From a checkpoint of a small mixture-of-experts model trained on Wikipedia: a sigmoid router, 9369 steps.
Below are experts of layer 7 (counted from 0) of a mixture-of-experts language model. Rows are named router (the router's row for the expert), up (a neuron's input weights, with its number) and show model dimensions 320-383. Each number is 128 + 24 x the weight over its row's rms, rounded and kept within 0 to 255. Numbers have three digits each.
After each expert's rows: a language model's description of what the expert responds to. This comes from a sample of Wikipedia text that the model never trained on.

# expert 35
router:081107098172147157147173177152152180104142102214123152129138090100129147103122172097114105166130163143172129150148103121119164110147120098136147116122154119103143092123138141070152144070113140
up0:141115113166128166088127179138172144113117124157123161129102075147151098170149154140119121157141147152162083159131122149151147154145089055133121139174128125121146080153146137094178167133117135
up1:099088152155120128145137119126128138141136148135113129079095126106145128147137108100113114118144114120110169146174152141129137099146160101109147104134122139129127139127126104156099134106137176
up2:141126105228109146180192077128148136100138158150108136109116101093139167131140120128132095144108129159127214112163132164158110140102118095128147103120106142129105169125156086151111132161134133
up3:153141116121153123141122110160141065146119102132060126131154110106138139113081115073162126144148109121094111142118149153111130076113128125121103132096168133112125103156105126162155135125141139
up4:134137174167097108136124140163111137139155163140124183148133097114144129125133114132127126112125150162126168119108118092134119141133068113091128119164124117114133099126170160172110176098117134
up5:135156196152137159131108117150138147158120169160161093125134097101105076130133130091167166114136162108173137153178134110137121111192142123161151149111139144115132102128157151116113135123107115
up6:066147094186118126146105152123085133113132131092087190166150118117073169124144124118073116065138129164113101153171070098143136149106114175121157084134152115128120138126125102118114111108111135
up7:158146136175119104130169100140147151101127125125101115107141148131129131145091116138145096188175099097094127141106097161121167115126170108121142136142112148109083147106126108142131163110102141
Description: Office and role titles. Job and office titles after "as" or "was", such as Chairman, Secretary, director, politician, barrister, Award.

# expert 6
router:119147171096136149164143111118118139105114136169112140125072090124141108129159044140098121155149126142138097160134105097129133102127111105119110120149145111089134090126156094112125089154141168
up0:145119137119144122163133133110143156136161106120148124118128114114115110133178130143093071155125160118140136145122131148120091141122131196141115172148148126113136113128116141115124160094117123
up1:135154106120175152161118135121111142124114110135152115175126156125128154120091176128121118157103107104120124145099151105117138162123103138143112140150095147104134151122144112122137160159084131
up2:085098150127115181121133136115057158125106133129141153076114148170155121107127079130152106128132146116084105152137127121096107130139130166133091123158128128120126146134116118147117082124147153
up3:148135134109122160141168107123113121129121112139136102112129128163150130146077161166084093100122166095143094158114143131161074072129125191121117184140115153122162119111148142143183144164134112
up4:100114127156138142138134078133155087177128130131154126115088143145139133114102110096142096112097185113114142113133103140110125141110114138098124145165143114107134136166137104064093144127148130
up5:147068136121142138138146149145095142148150169079136163140130158168144121122153098141119088160132143137151086115102128135120158117136123143109124139200149128156110143119089144117110120098105115
up6:156111099146152090175119156130121098117114201117159134091169120144161138140120162126161121090083139079135137131146148135105128143085103104141147153152121090112138135129095112147163157145109142
up7:140161134141131157144095138132090124136112115141138144142109125139136123113147147139144132150166147143132109112147091139136130100143109130107135117067125115103152127151140141139105112133125146
Description: Prepositions and conjunctions. Prepositions and clause-linking words after nouns or verbs, such as of, by, for, with, when, that the, in "importance of".

# expert 33
router:117110138124155133167150096168134143118171172132117083134140125094168129097145142129131116153115148130125123170093164147144121156113114131141136071083137128149111143162124151117137104122141132
up0:112091143139159129124141133163166093101154136138165179112117118144144107118136151134152151119105096114128091118107134186152122138149088177127110157146129161126140133125119148148153119138134126
up1:123134096139144130136141137123146175154152132055087119119080156142138151127114143094112141111139125144140102119134123168157099147100135176153138154084086153113113106123116115120111140117159124
up2:144168135156138155106148110137110106093156086117135134085138137134090116151126091131124088132169177137138123145093093141117150125132079108138132134169151142072146147109109164115164108107068127
up3:099118154127131134141151117118127124117113149168154154198160138121102134163151151132127131137103142060111125161103149147146120144091114148139137127129103097071102135133172164162109089112173157
up4:172106131120135120150125126157166149151111192098129152137111143058079124117129065145107117093121129141135177173163121122105116118129184115092140134117142075141096132170111118157071117145157116
up5:119146099106131132154153139167155134113155126108100106139120074130105129162122127134143108166135125143153124135148099114127110116142122125131096093146140112114127141150144128094124100153069146
up6:139075126096140139124166119138108148131159125161146125123138156150153127104117110170098106157158167112139135110142111126111155168138145104147142161128150171120126134131162141138117079145128134
up7:137174145143143131208126120115104100162111158155124139176123094159080165134121102117118132146136123130143121129140147114132168124105112202159150138113164146168119110113122116090109158126127125
Description: Headings and table scaffolding. Wikipedia section headings like ==See also==, table divider rows, pipes between empty cells, and column header words like Location, Finals.

# expert 7
router:122167168122155132126112115135117131130156158147119151116116099136095112148121119161120108168173117175146116166104112111135151117106101122139168085074096073105133104151135123086147118148130136
up0:113127124140164121161146131122159123105136127081160161104081114123172147135119114135145137143119153075132167141125134145131112121143172107132129100124151119159084152097131116100103170133124100
up1:167101128154171157147129187124096100136133129125127077103149105145095112117132148138139121142118152162124127091120111146168115085148121142145121123111120070153142143126146121142124140122119130
up2:078129119150118146086124116120130116094102161118106128097098118112132109181179104107167127132125123161140135135127164085113138111103120108125115095143082124141150135117135083087101146130151092
up3:116121131127116141113127111174148118119157126134093139156134066105136124161178113138132132140132124113134137156148101152156114114066160140106119150128105142077175119128105149159120125096150158
up4:128123123118113148141114107103128151123108144128132103134120114153121103124132145155134144150086141137139175152150117100179099125103152141132127086103128145083143144130128117144132136137110117
up5:153101103150162116130112121145149117101156115144132101080082142132117147139133134124159170145156138111168134133149143204161121092088141132122059105120115131143099154096127080151114127086104117
up6:145166166103113142111134131134097147126136170163113126126169101113108098133130088169153090097168148143117110141111130089110170124141103124175129105134123109136160145145171134118129134126125199
up7:135091170093102093107117145142138126139141197135153147121161130068129126120135091126115094141144129138127091098136125121134121130145122144129104159096117116143075114160112162123146153139101119
Description: Location prepositions. Prepositions and phrases opening places or times, such as in, at the, from, within, and infobox "- Coordinates:" labels.

# expert 28
router:115102127079121146151155166178149098148126141113126148119133129148090134114133073176112133151121131077137114140122133162138083126124113132164115160096122088113106141081164125120154131117093150
up0:145139102136090126179122107138096127105144105109156099126138108134099175109157175122134159121153147106147150162122122127156152124144121139122125156134115115145117123153121138198086093133103162
up1:114156125102126145135097114137035108134136132142123156130140137126106133153114133136123148141098113155135133124080174146099119100166135138072151110151121143145115102135121117177105135126129168
up2:107114138133118121153160138164155160131144132106114150129099131098129096158141121088163101133167145108127164101098139095139147137173120119098139129111117125148087155117131088101137139193140133
up3:140114150139139158120173158151088104127107108132116107137122122131112103105132115147137073131075156116127147178143128122162102116138115165136158142151152123114099135113165097108115135136133121
up4:150091172162140135116177162121079111123129148112136160111119178129102154084116105144138088164142145094130141158077136177127119124163142128098118126109106093129108142109128078110128137126151126
up5:141134122125150140103190110124139131126103148115118141139121091101156160133116135130136111145126150119147122089125066134142136134157134091153133152126123166100096122112108096129170155137119161
up6:134098146146072162129172123143093096149163163127143122131141146106104121135112111123109105094141139142119139126170187099124136123137146135144141108123101132139143117128112158191121130129122167
up7:098134144124133091130123128146113139103115129111114115098122142083118159108121141165116087148099143104169114083147111153173132098120054110089155129212111126134128146138067126059092112127185111
Description: Sentence-ending periods. Periods closing sentences, often fused with word endings (ation., ing., s.), and paragraph breaks before the next sentence.

# expert 44
router:123142103127139095127128158151154119117115117148104126162107087129171143163096110169135129151151151096115082099152128153165147087126112110134149146120162097110112099110146083108139115143092152
up0:086135149104149179178105147134119109094143099079127117128147133174118126100113138170154166103129137156121147134123120124135131120122125148168141173128099129144121126099124181124152125128121152
up1:152150140119136100136113144105114139099112183135153084115149144154130122127148149170100113074120114115157128151160138148156129098109152146137158145092196105120118117094138110134128106124086138
up2:143132116111140111141170130124117084153101115112093145148122127143128096118139123102120147102108111114132144156132103168149170133131140165129118119126139095140137117131107130129158075151134146
up3:111132134130115111116123121112114125114147133208139129157097103125132110143137179157131197131097101118130128108160119130108136113112164067144148104090102125148174100106098121160115105134141133
up4:144109126070124123131105142129149122085122116131096129091136094169141167180104137133098157100095117107159103159121126165169141101129127152120146116124110157131149094123118098160172093142130111
up5:097090127153126122127131107143135174097132144091125124143146154124072088121117114164166135124146104138115129082119123150177148174163161144118122164108146132126070151140082147104164122092086125
up6:122148086120125142119133109136116145141173145128145144142120108045084121192135110097150128142183139087141167151124144141115140087114140121137147150124132130135121109170109129104117135134100108
up7:147147111113127158178124100146086159106151122144125131157111099133151126143128120119139155108119096081124159152145131114150152117134165130117126130108130119087111145175111124122132103158139143
Description: Syllables in foreign names. Middle syllable pieces of non-English names and words, such as ka, ki, tar, ika, in Hokkien, Rishikesh, Lubyanka.

# expert 17
router:128133137133124123148113167121135111117101117148097132174117109184153117147097146130142139144092173152140100147127162151108149095172104149122129142085134100139125082136134073140154108154124139
up0:131183141121145117133151119131131128111128136127102109097111092152151123118197131097108134130150120092119112169121174114105152103143141109168081128088105121157108107113106101134126106120133122
up1:130110123141095107167154122149093116114103138135146167141116075144114140114124151104109136125105160165121164177143118180134146125133186152098127125096128110163159171161140164120121157145160166
up2:122129145110099100153151129123132114164151134153096085174157134114115111152137156143119123125106091139128127135139129129083106135082106134136155125101145132119113110125136091152135125096106125
up3:090166114124107153147143120114116143141099159125127177171120101113125102106156152130099099139158152119108098169112078105124114096165132149169159092147133120104101107157119128133144101068130097
up4:122131118173158125152098106160152101115111164112104095118090144135119086144163182175074124120135151113155116145091133110114092098132094138101136148131165128135173129145123126128110113156119142
up5:120146111153111149114105106107146121115116115158155160133131111140120136159095140131117122100119128127181070111123144145149114120136148159139088104158180135087122163157142135111114167153127143
up6:100118137114099133144130144113150107099129127153097121158132132133123105101141140096105136134146116132117091122145118144142114131164134114153120127203178104166087093179151141113171142147133130
up7:170089105109107134195167148168147099110090156124088100108104163094121098069114114141174134109133160119110131167095110134148113073163116160134131151084086133120107119157106134139168091165143153
Description: Mid-word pieces in names. Inner syllables of Latin species names, foreign place names and surnames, such as ilot, ot, ensis, idae, in Nimrodel or Osei.

# expert 10
router:121099151151084161153162129108120149156146123110102079139127116176091130145073168116149117092106105137149091132091155118153148110127146111148157153113154151119134082156135092124172091100133128
up0:131084157121097148123149123121121103113093130155150129141104124164143165140111127118141129083133106121149127131130112132100127164110153135112129153104117165155140132138113131131176112096157081
up1:138117167172141170103130123132170151091156126149105113101134103135125116150131138094141140104100101078137135163116131131122091143097121070123109133130139123147144130121133114116154126168149143
up2:080130143125135135114122124121181107128148114132153134117116121134133117167174121127107140122081114087134144132153097117149165104135077130152170126116142089145129151170156147152098130081105174
up3:158067115134099130130098119153136165161158145129176146106165124126128149135109153163144156112135068136148099158109191146122123106156103111124133151158177108120099146123146145118098107129115175
up4:094137123107122146132105147163101069125128160117144125099097101146163100168122116126127179054126145094188123139069146102122130161109070134101131109137131109143135132129177112078098125121123110
up5:113139096123142147127131156128117072106137118120099139145147103103101157133109158129136182118157140123152127128111118136109109125088072111165131102152127140143145141132094140127146145107125124
up6:071129137119144130128112169084132132135100132135098141174128099119109105141136161144128106081126105132137150104122101135134134142114107104168119147132122181092118081120121104149155128137088140
up7:106125129099127109139135138156106116142198114098099174100115156118123101139057069147154138150156124116127113157124119141195151142120107089133076115127097108176145103192113107146126131161122125
Description: Mid-word name fragments. Middle letter chunks of proper names and rare words after an initial capital piece, such as -ard- in avant-garde, -oss- in blossom, Ros, Mar.

# expert 13
router:108128123132120161161153137168153120111117151143126142130153111133115093104094089135094112149120123119125126123120154133110077118141140127152132107153156120158166129116143111099151117133121121
up0:136131134202111147149163058150150147124152164125148122141097136170150105108095141135165101164111082147131101149106159160107150118129151166136133146151162104109130120111144110171132136161160124
up1:174123121134163152137120120092099122108153135146153123112107149121127145118116153116097132119155154137105137094110110098123140164119127130130131117135121142099124121127133057159138114134110128
up2:109144131178139150177131144159131124114143134110114128126138098082086115098094120159156121122144157080123136121091133141130112155145112125158132109118118103102111143089154142165078122167143103
up3:139119128145115152136158113156096123140132136149173158101166116165186126127117147161124125106128122131132150132159128165096139136156118200125133129135112135142180106125109186123117089119115129
up4:126117102094129128157139133113112130109159119103143143185115121117124103148108110118139138090146152175144160101145164147135113122146147175098151052137113148146148119101080157156092127148130131
up5:144128192136094128144161118130090121113132111132107144116114097142143190118107137151170138149145100168092098119132170126118140128095103165125096155110131150120135135156117120167144101126100105
up6:134104101134159115142105136146100114123137101177099127164145082135116119172121093116105100134142097115105097142102104167148151120154147151153132098139134147134148123135098073127130100153152149
up7:125111113116187134156151109098146100125130106117138130088081129132178152114129151160130098111150138109136157161151138109118080101152121136109090115142152100101091121156134115089104126165128137
Description: Sentence and cell ends. Periods, line breaks, en dashes in scores and table pipes ending sentences or cells, often in sports tables and list entries.

# expert 47
router:065086161113111127157153125143095165112142184129149101126114131124173098161164154141150113136162130129153127141107120146111111116135129106121098128108121121111133087126146155079129078119122143
up0:120168144115106196129180103084161153106181123058159126162131124111164160131157157151156145102108120123179130140139106127130138141108099123079133097149120141153116116114087099127130118148134126
up1:128105121089161165113155103164133120113144132137141125081122116088117092141142124101148097117142166155107172110134161131131105119142152130143086115125154127125148125123141117172142107126137128
up2:104100149138173149152154147136096110109118137160122130160093115139140128147153118151098171143129077123099107134139140083155154112114122122113140118113154140100134120116162121097143072131127130
up3:085085145146129093145058073111144138137149114141111126152134098150161106143144144077157128119114155126132141126125104128141142122135129107116077094089164133135145123127153139098110111145112170
up4:167124115132118115135094129126120134109128099156108122114146132104095074172128144124136116121155104168130152122138141108153135099126098112145103145122123085079131151109138133132078131098139144
up5:151102142198102148153121151160077161090127150112107158153107115111097152200161133128106099174124085112196093144113115137174121137090128124150101109141120096123144090115097104175139145136152171
up6:157119123163161152161100157160136130142096197122125124126149082124160158144098171114116091125111146119123132177134122129140150158117095089095144181160134133115131066135132111144138125155137094
up7:137108119123109106149146110112170140163065100093164156144123102134086135186105145141158140157186135133173110154098080112146126071116134118116149132153119138064079118121137173068131124161114127
Description: Abstract head nouns. Nouns right after "the" that head noun phrases, such as album, episode, decision, jurisdiction, -ation endings.

# expert 40
router:102161143136177136141137115154122137116137138156120130120085094104123115150142107143125155133192097137155105116106131120120113084116091112156129107101114141121144105088144117126127095149120156
up0:124134124135153117090197120157156143122140125100147120065121120149140100129126139125127136152144116129106061140120131133142099110145099099155124106128156084110129119119070137142131103104132137
up1:148172132109122105187125143146124132101105125122116143124135117129103140097127149151131194124144128139089138098109133111143149135167134142154118113092131122117107119085181105094118146050097152
up2:094157117145155097139124128174127125153153117126097135122128127098116117176093114151131125089156133153151140146077164142149156118080105127142137110110106181167147136102106139103117127147089135
up3:143151140138127119163113122179136139150173125143149097137173166142162147109090122127156122110148136073091112149087091140111144123152161156133109135140146137144127141142085145165156118175112080
up4:150111117103160114109142080123107124134101103150152115140109134124174117139130081098135152146150093127090095163168136076166110132124160120112115104113146137122128103107140152091149169134159162
up5:128119149145163175132147159104114168131109178132132128060149150110147152147161163125128142142146134108151145104168157151145130118111110121135158138145091081133119138139119099154104116100111184
up6:147074122129144157125114144107130190144119147108116144108113115095119108138126130108158095122171114132072159146114146124115150154136123081093116117136100118141110102146072157181097115093123113
up7:110121157084147172164096118150121097102164126117118109142137093094119097116120114130156135168119191147139142149113174161130135113136087146115124128117160133115137175124104115108136112165121133
Description: The definite article. The word the and phrases like of the, in the, to the, plus The opening sentences after headings.

# expert 30
router:116155159103155132148138164121114131136160124150166118138128097115144107084154129135155145145127154139131121130125130125159108150131138107177133086110096120161105123095120137101119096149116146
up0:105145141113156096153111152115159094117189138125122163124099111090110106149096136100116094112151140094093105079108155177106176164156125156146106113164107136120173152114150130093136162125130113
up1:146151132160150165111123094118103101096150108129100091095103112122136098116103145138165109162102132111131083168139124153170079140130118101141112117125136123113135123150109078119124119135120111
up2:173151143148147115149142179126153129134144158127136169160128128139124112143129106115099115145102151083110145130097135122153152110092140116130123145131113125110117125154135182140073100143118144
up3:124106133152148121134103161077166137110146113136138131153160105067119128186116097153163117134094112125099097157127138147124153138085156110138121120116120118134134125129151142152086102204108179
up4:136169129158108154129095138150108122154136185113158114105146101103122120092066154118158138127180109148125139132142161164129127115127147134154099148122137101130156101122085127124118117144134179
up5:099141147154116095172132141113083148143158132088162151118158091104149091094113130136133095100153130114131132116126134142124079177146140133191091139110112119131109087126164130089124142141114156
up6:140147141109106109108094127123097128147112160160105087103181087161125135151136129183158197138152127104120115132129121091149108117134115127112126105135147092147155091105144146118104131132122130
up7:085092127154158121150106131130126089151133118134151164132117118110128155128131116131132137139154110148113139137126131147174135146085143092185108128159174155143086136102151145128081137136154122
Description: Numbers in table cells. Numbers inside sports standings and statistics tables between pipe separators, such as goals for and against, points, empty cells.

# expert 15
router:137094138138131107137123146144116093143144153131112160142146118166151133119108116174102130095153119122136079161050131175107137112157097136165106146120126078122149120150127133123193135129117161
up0:150073112130109109149155134141130081105149112120139116106190141173143149126110110132089139131123148106137127084119125120117172121070118153147161121140130150099153179148149135129125146107091143
up1:092142159180125117141129130138148157110092110152147170148123116160119133115137108117146099127140121124115106124090141134143122102099114151104135128142130128130134107119122124093132153149161163
up2:138131122070139106121093152156155125117135181112093096146110109140102105140158111110109088115090154123131154128167115119142128136123129092161125165119148065091140118154171118134120088163081141
up3:115144167142101114116131136127126134093122081151139138112138115139125128172099087116155112132186134137103155136142127158134134156132095133173122104101139143143139105168135103110097121124154142
up4:114146100114161084126089135135091111127141130162140080107154094120062109130105151111104159144122131123151117112123188140133139120133122104166122096116145124137115113134176172101137122116179156
up5:114129131106098132120100131144191100146137132149153136157155141110129115102118148132070068143058150093135116141116143133109108148102165116141137139118104107106140081146141119098091144147094158
up6:093134138155114127132155156127097141154128129110124104147149105128109092135117142147113105157147137106111117126188131153115106142114191093105137136152123091133199110118139132114130142107144109
up7:057121133124136123125154105123123138132096139118142176128123138163123130185103114156183127099117087124123110140082121123168101124127166116146110142115164148089160141184123114097144153120121121
Description: Table cell separators. Pipe separators after names in sports and election tables, plus "(born" and opening parentheses after names.

# expert 45
router:122113158124142164132116126134156154158158129190135086159120113100134124131138106141146093127118083114144104125138123155110121144115137122126121113123126122136138099119113149117127125186110137
up0:139182124109143122109150107099144154139102109134148070188084111065131145144157110144166104105117186143162121150111124106147114142136117129125140177156141105109115121136144113142094124098072139
up1:116136098152120157167086139114142094156140069157142108109172107140116150115134146116131149163100118115160103135142112143117149117114136121088108145133132143092158161144136119109127127146108103
up2:154103086099145137144111114180129119139162148138084093108110109151134137108132116169126166128079104096145137128126137149144104117160157101171098093138129168120152165117157107106142078117146134
up3:129094149112100137137115152146113156114131134140149120160122107134153103116141144130123138126111146122122103114115102151131110126101138109129177166134136154095127127119140089148079091148113116
up4:144153159127101131138047107148142129160112145140112125140108092106123093145115182150128136149141130139116156138115116107164148077108133140145093132125138151092119116138155135147119121126089117
up5:123140183107123148091127152153150148122161177146104133107129098158146124156133109148160119127117133121143127132164157128168108134191141127152117133123106136126061164140134110123136110148102144
up6:171136152124121126123144157154140109082148141149139093142101134066094106108067149141145144122117151141133161122097092149139132084101101123125113151077104138112144169145132132150114118155141092
up7:147125124134114142130136180135150143133107121131167138118113105156136118072130111167105135095165160110156168094134124154137140109114138126099090148102157188143128097184062100137112113152119131
Description: Statistics and quantity words. Words in chart, rating and census contexts: total, average, population, high, weighted, normalized, plus chart names and standings-table column headers.

# expert 42
router:141121146075145147143142127156107130130159143158118129143147119151094083124102098125115118151107108101167118110074135120152111154176073126136131128136120115116135107111133142127092089130120132
up0:138133112149142157116128141068145109126118165152112131144174114102108128078134122122134153125125188100130160090140091097171123161101125135154120074103151089135172130178131161157098097129104133
up1:142118133126114139098099149116130123103116164151110064117108078133121077156123146116098142107121138154135152157088165122178118102112112124128121124122173153108150096128160113139109062162132108
up2:156110105118151167120192149166136154108127099117118145147117108123154127127161144093124124157152134140138128115099138142174116124148128126107125133170106151175137175125102090107109150172075160
up3:127137145080128154189155143143132148140128136126143096133146097099119137161124134144089111106106130144141153125125156132100099114156126142150118144140123152107127107089121128102107114131118134
up4:128137131136099124110103135113182130116114148152138142132147081118150137120125131140075134126084130114111100112136123120128140093165149120101128146103162148099156167143123139122129140120117160
up5:141144162134120123154154093053118096112099133139092113118107147150124115148131108125094132109131144108152141161141121158136112096141115123143177090117184068091146117129131104117139131107139134
up6:144105129068127112137098161153163136117116154123119068115158143121135138118111110081112161099086141152146150138132154142171127135136099125134148139168100126153100091124156136126102108154106142
up7:131153144112141173188122115138097130112135152113132147149085145124116093104100110117164123143109113133141178158134123104131205150129154143135138111154160164126137148145159140121105119179167140
Description: Spaces and separators. Spaces, pipes, dashes, brackets and semicolons between numbers in tables, scores and technical specs, such as 2–1, (33 kW, St.

# expert 41
router:128126159102155141134150126118104161110168131147110167169068101103125133100097109151127146145155107143137075142099102114107114069151092102139159144140147056090123088160145097131096096134184140
up0:131111130104132108084127125103106118176140127104171114145133121152125104128127121133125125142114150105139101110099149161158083135139126114124146143181076103146138142092118099156104119118182114
up1:147112154136086166149133158121119116142122150105123156145045114134136164155130138140109153150085117129129115151135124115129100118120157162100106132116177109124104117091086187138153127089087081
up2:114134177121159149123133136166112155115128107099136066099094084118124108161155142168168159099125124122116176131103156114110136105106138144113132121161104131090115121143166166132130165128081165
up3:136141132177172180153098120118158156089107131120124121103107141122157103101116117134135103117142111085136114122128158099125155132150125103123128102132120142096119137165083163131126154157131126
up4:105112182109133146097151126118152129142140128107143144185136111097144098175111090146195184130158129123148102125139165133085160085130114170147082151107133100103127116149161156170137161118134111
up5:075083132134109184135116104128101168111135100147111133122114172109130115138131120129150106098120150126114133092081149157120160125108164088092149147117141098120128143132095148139147104165152116
up6:125083142125162160122129140171184083133147132139109144179131162123087139150123155123114100135107109164126101106128105085136188114083137174090149154110135122125121122130171121122140128100133061
up7:137136146158161166123160071104120158132120171131174146127131120148113127124115128108133131092140135116112112112116120149129169156129098134162146133167139126127119155105136111147162131098159119
Description: Clause connectors. Commas, "and", ", which", ", who", "also" and sentence-initial He or It joining clauses in running biographical prose.

# expert 25
router:093095155119153172113126092127074125115140173114129150109119119122132122119077109163093114121137135123114159116162177162138119116114121123125116167113106127124156108114179092102143087117062128
up0:157069130175095120147155124172116154151081114149129082133131101117104105102104083142128109161107117123102133146133132143158139133122122113153102116097122142102105127117143175127156102159157073
up1:162137162160158129113158108140094111126185122136163104140146124136123162166133116090173118119098159139153132112080143108103186118127174109150115150099077173162105115107097127150099101120141114
up2:130109093148113132154106196128150097128123141070138150159071122137109100122129141093107137147162160135125127119146130159127170067112095132113121123176115077126122084138186094121129173098156126
up3:110123170095117155115150142113119128131151101140140147088109081159123121117155121131057149157111122109110092108131169125147162120137143081120156090122107122110162111149129182121117083096219130
up4:088124139118103113105115125135105145108111163134130126111104168112082148131127104139098113124105126123122097151138111087102152182118143147123134133096132114115129194152170117098130125132127133
up5:133113140111103163120152137151133127141123128133141148151120148127153084122129134159139157137102132108135155091157152069133133161127126146161130088140147129127167149118169113130146133097123137
up6:169081197096120154147149133142120178128141121188100159133117102157121175108124148155108131164118138156164170172116176148134112112134123201170118118104105093141123121123157124105105155116131142
up7:164042137136124082148097159096114107110100151145140150094133119148176123141148079159133157083101125169136054092156126157136111139120133174146132085101091087146145086146153093148096092128104140
Description: Line breaks in structured text. Newlines and paragraph breaks ending list items, infobox fields, table rows and headings, plus "==" section-heading markers.

# expert 16
router:116126155079134160143111157148145111131166143155144134112112143105135086127151132142128153119168146156174151143124142126133109129069114105121137116084097109096150102127153129070148167116081107
up0:126139143142180164089125130162068157122136121157118118142130119127105128161082071120140134144132125111131129153155100134153128193113150160109098118151160116132143140144143103150126114131139115
up1:127096142128138149088170137159109105131151098104150127122118087129115132132110148162219158167121141112081106114110171164148165112153125142132157096109123134110125145147148108164168075108094138
up2:157156145096160133175137128135115160114112154151130128052105142096142087082109124109124142095092125178119144152121144141138140125136136190141127143142095135097113118118080130150135154181135150
up3:121123113112070190111124135143135107098139133146122161127092128144134122120066154069160115138119111195156110107128132116151108125110088126112119158140134100145136135137153135110128125140105134
up4:124127133131144176094103122136138183148155121150111118135130149095105156115126129078090116133110123105064128097128104177136122123118097170119138100103149137098167105137131123121144165098162172
up5:158112135116137073156124136127113105090103162174142203146149113170110130144106105098127124105139129121121138136079114124178121081171106132147128118129108105122180152089115183157144132118153164
up6:174100151117139114115091148100119100121138088160137159097130146098115100129065128120117157145138157124094111159098110148121103130104105131100139115128090151155113094152161177111112100125139126
up7:075095081125132129122092099101124128159167087124151155162133193117149143115139074139106090141149149132141131121109145133137168164120093093112118075149126086114130116115140113143142134096109082
Description: Agent nouns, group nouns. Noun endings and nouns for people or groups, such as -or, -ers, -ist, player, team, club, students, father.

# expert 27
router:183149162153139138122142133121119139110147156160166112115121089154115108134119127152115140147143145129153104190116136205132128155109102146157119155124135136113126129126104128117155135100131141
up0:136168145131147087149122095134100147144128098122096118151119149153148101162122158144135122183151120148118119151158140164141132158122127128103119140094127130141151097122164152101132136144141153
up1:160113131152149135140118136119129119160161118078164105112157135109100081140130119155173087072166101125112165143104132113120127149130157134062084181142147092097132107166142118107122143129165157
up2:120111154175112134152171126168110104084096119113182113115119132134088159148164159131105104150127130127116136116155108123158173081138128166147122130100115111091135082088144121143095127141159110
up3:150084115163179103118125150202125096129111120154171059164093111106111165117137114127150111105109101153103127149144140083140150090143094131141130123149141138137131143171100143157154121116151124
up4:099113100092108137168117121132105130141152121154114159132122122139118112135120110107098118138169122124139118149119194134126106174117121148119148117151135117113117148111158117115104166165157131
up5:124087080119159147138148187158147140135135140110131108133170129129116087129092118129121124136172144133104124077073150107121117122089139136122089101079143134103141158119187169105131131145130136
up6:193130131116132115151129156087108140080133150103158121148142115121132111077101094116104131110131097102155180120162133121107166126157140113119117151168142145137133115116143114109116121106137151
up7:132127103093107163128143095122132139129139105124120166109084125128108116099159112154144105130199135123097144156129136138120098105128122158139093150162162120153121100136165124133134146110125171
Description: Infobox and table punctuation. Colons, pipes, closing parentheses and semicolons in infoboxes and tables, plus field labels like "- Spouse" and "episodes".

# expert 46
router:113101167124156135146166150123119086148110147173114113114080102125127129136121141161146140165174134119167099147133180124160141151162123111147142104147125115145139122145130139094140162128124130
up0:153101123119162137155134105098085096146082161130098106119153101108129159143139146122140160136164152101082099148157133142149120120161147066118159159166075111126089151106180095153165139119131137
up1:134116134104116113120127101096109177088121162069093159175146137142128124107124087085117134123106122189179130133128164174097168158072134096158107154144118150089129130128119120129144145115115149
up2:125108152103146172097159158135135099092122150170097141115097143089122057134119092098122119121099154133113102126099091100161162135141104134152122126187111130127174120123127146144118108140115120
up3:099113150110119115124128114156129129128113125133122096122103142127135154143144142142113104151166140110148139130065109148139106108121119116120156150156154156094172109137158126145109129124167147
up4:080145124062147116175128138145123152143087129139100136122128142106179106125112119148110194118120106083127136110158132147130129127165156140086126124183198110100146115114140161094130128093120128
up5:172127115172158140141102147123183132134151123142132128157179142143119164158114125138131147121156169133170150132114144125146134134122112116100162149132152152157095118141119127113108148132109113
up6:141116127143101137150137143129121119156138138151191141126092112111086115116169120137116134149132114124121087122096130128089124104123125126127139154113113124124121131134161124168154153089139141
up7:144126173115122136121132117139156129100136134107135116092171145068133081134132128121164126162132116100123123160143097150129112128125081088164104107155116116160142099128094157156148108145102132
Description: Table row values. Rank numbers, scores, times and country or position codes at the start of table cells, such as 5, pm, USA, FW.

# expert 8
router:115124144152172136139135095127150151095128142144123103135145133121159109124154089124087162134152118141127132152123144094128139100102135143161144127090145128121124124097121092143137160119138138
up0:116127104135173193143162174126115176120117066162102084159066143138104184103123144135107125151107100106125114172128135126097099107120125149131130141155096143109126135103113084126104156148130096
up1:142107064177113112074152147135126142110162149140101166119131152128151151149120156130123089129169150125142133140151076100114129124133140120173101116089145177117118190104106109128118109136123143
up2:154118128140127104127149154104079123065130114128113123176124150126142132146126103145148074102101150148145120093112177120136122152121158113102086126141115113167143143130147120148099116145149136
up3:123149137120122165147122105089131138121123113105163127158105139096151148090142139168135123116132139124176127108153153158133097128165122112114104130131166155153154147122085083116127126124116118
up4:107131132131175150109121169170155124153159143195112143104119099103152118118149150142119091144186146160153141141127166138124145130169129173154141167153171107131132132131118113160172140120150153
up5:140117119108148100107111095130127134141128106153092138138131144115154103107140097184118137145109115154157129146123100132108161162083189100100095138145128133158144150106089116102185125125169165
up6:111114178085133119205135149130092143137093106119126105084093097114088114118169152134109142092191105135118090112146161099151140102158104101125097111141142155065129153128148123141139116092144117
up7:116145162146149125133157117089138136111122155133176136134112120115151153161132139102178156135080151138122120163118110129105112146112173129161095092126171131100175086105133115138112156073113143
Description: Possessives and nationality adjectives. Possessive words like his, its, their, 's, and nationality or political adjectives (Chinese, national, Nigerian) before nouns like government, father.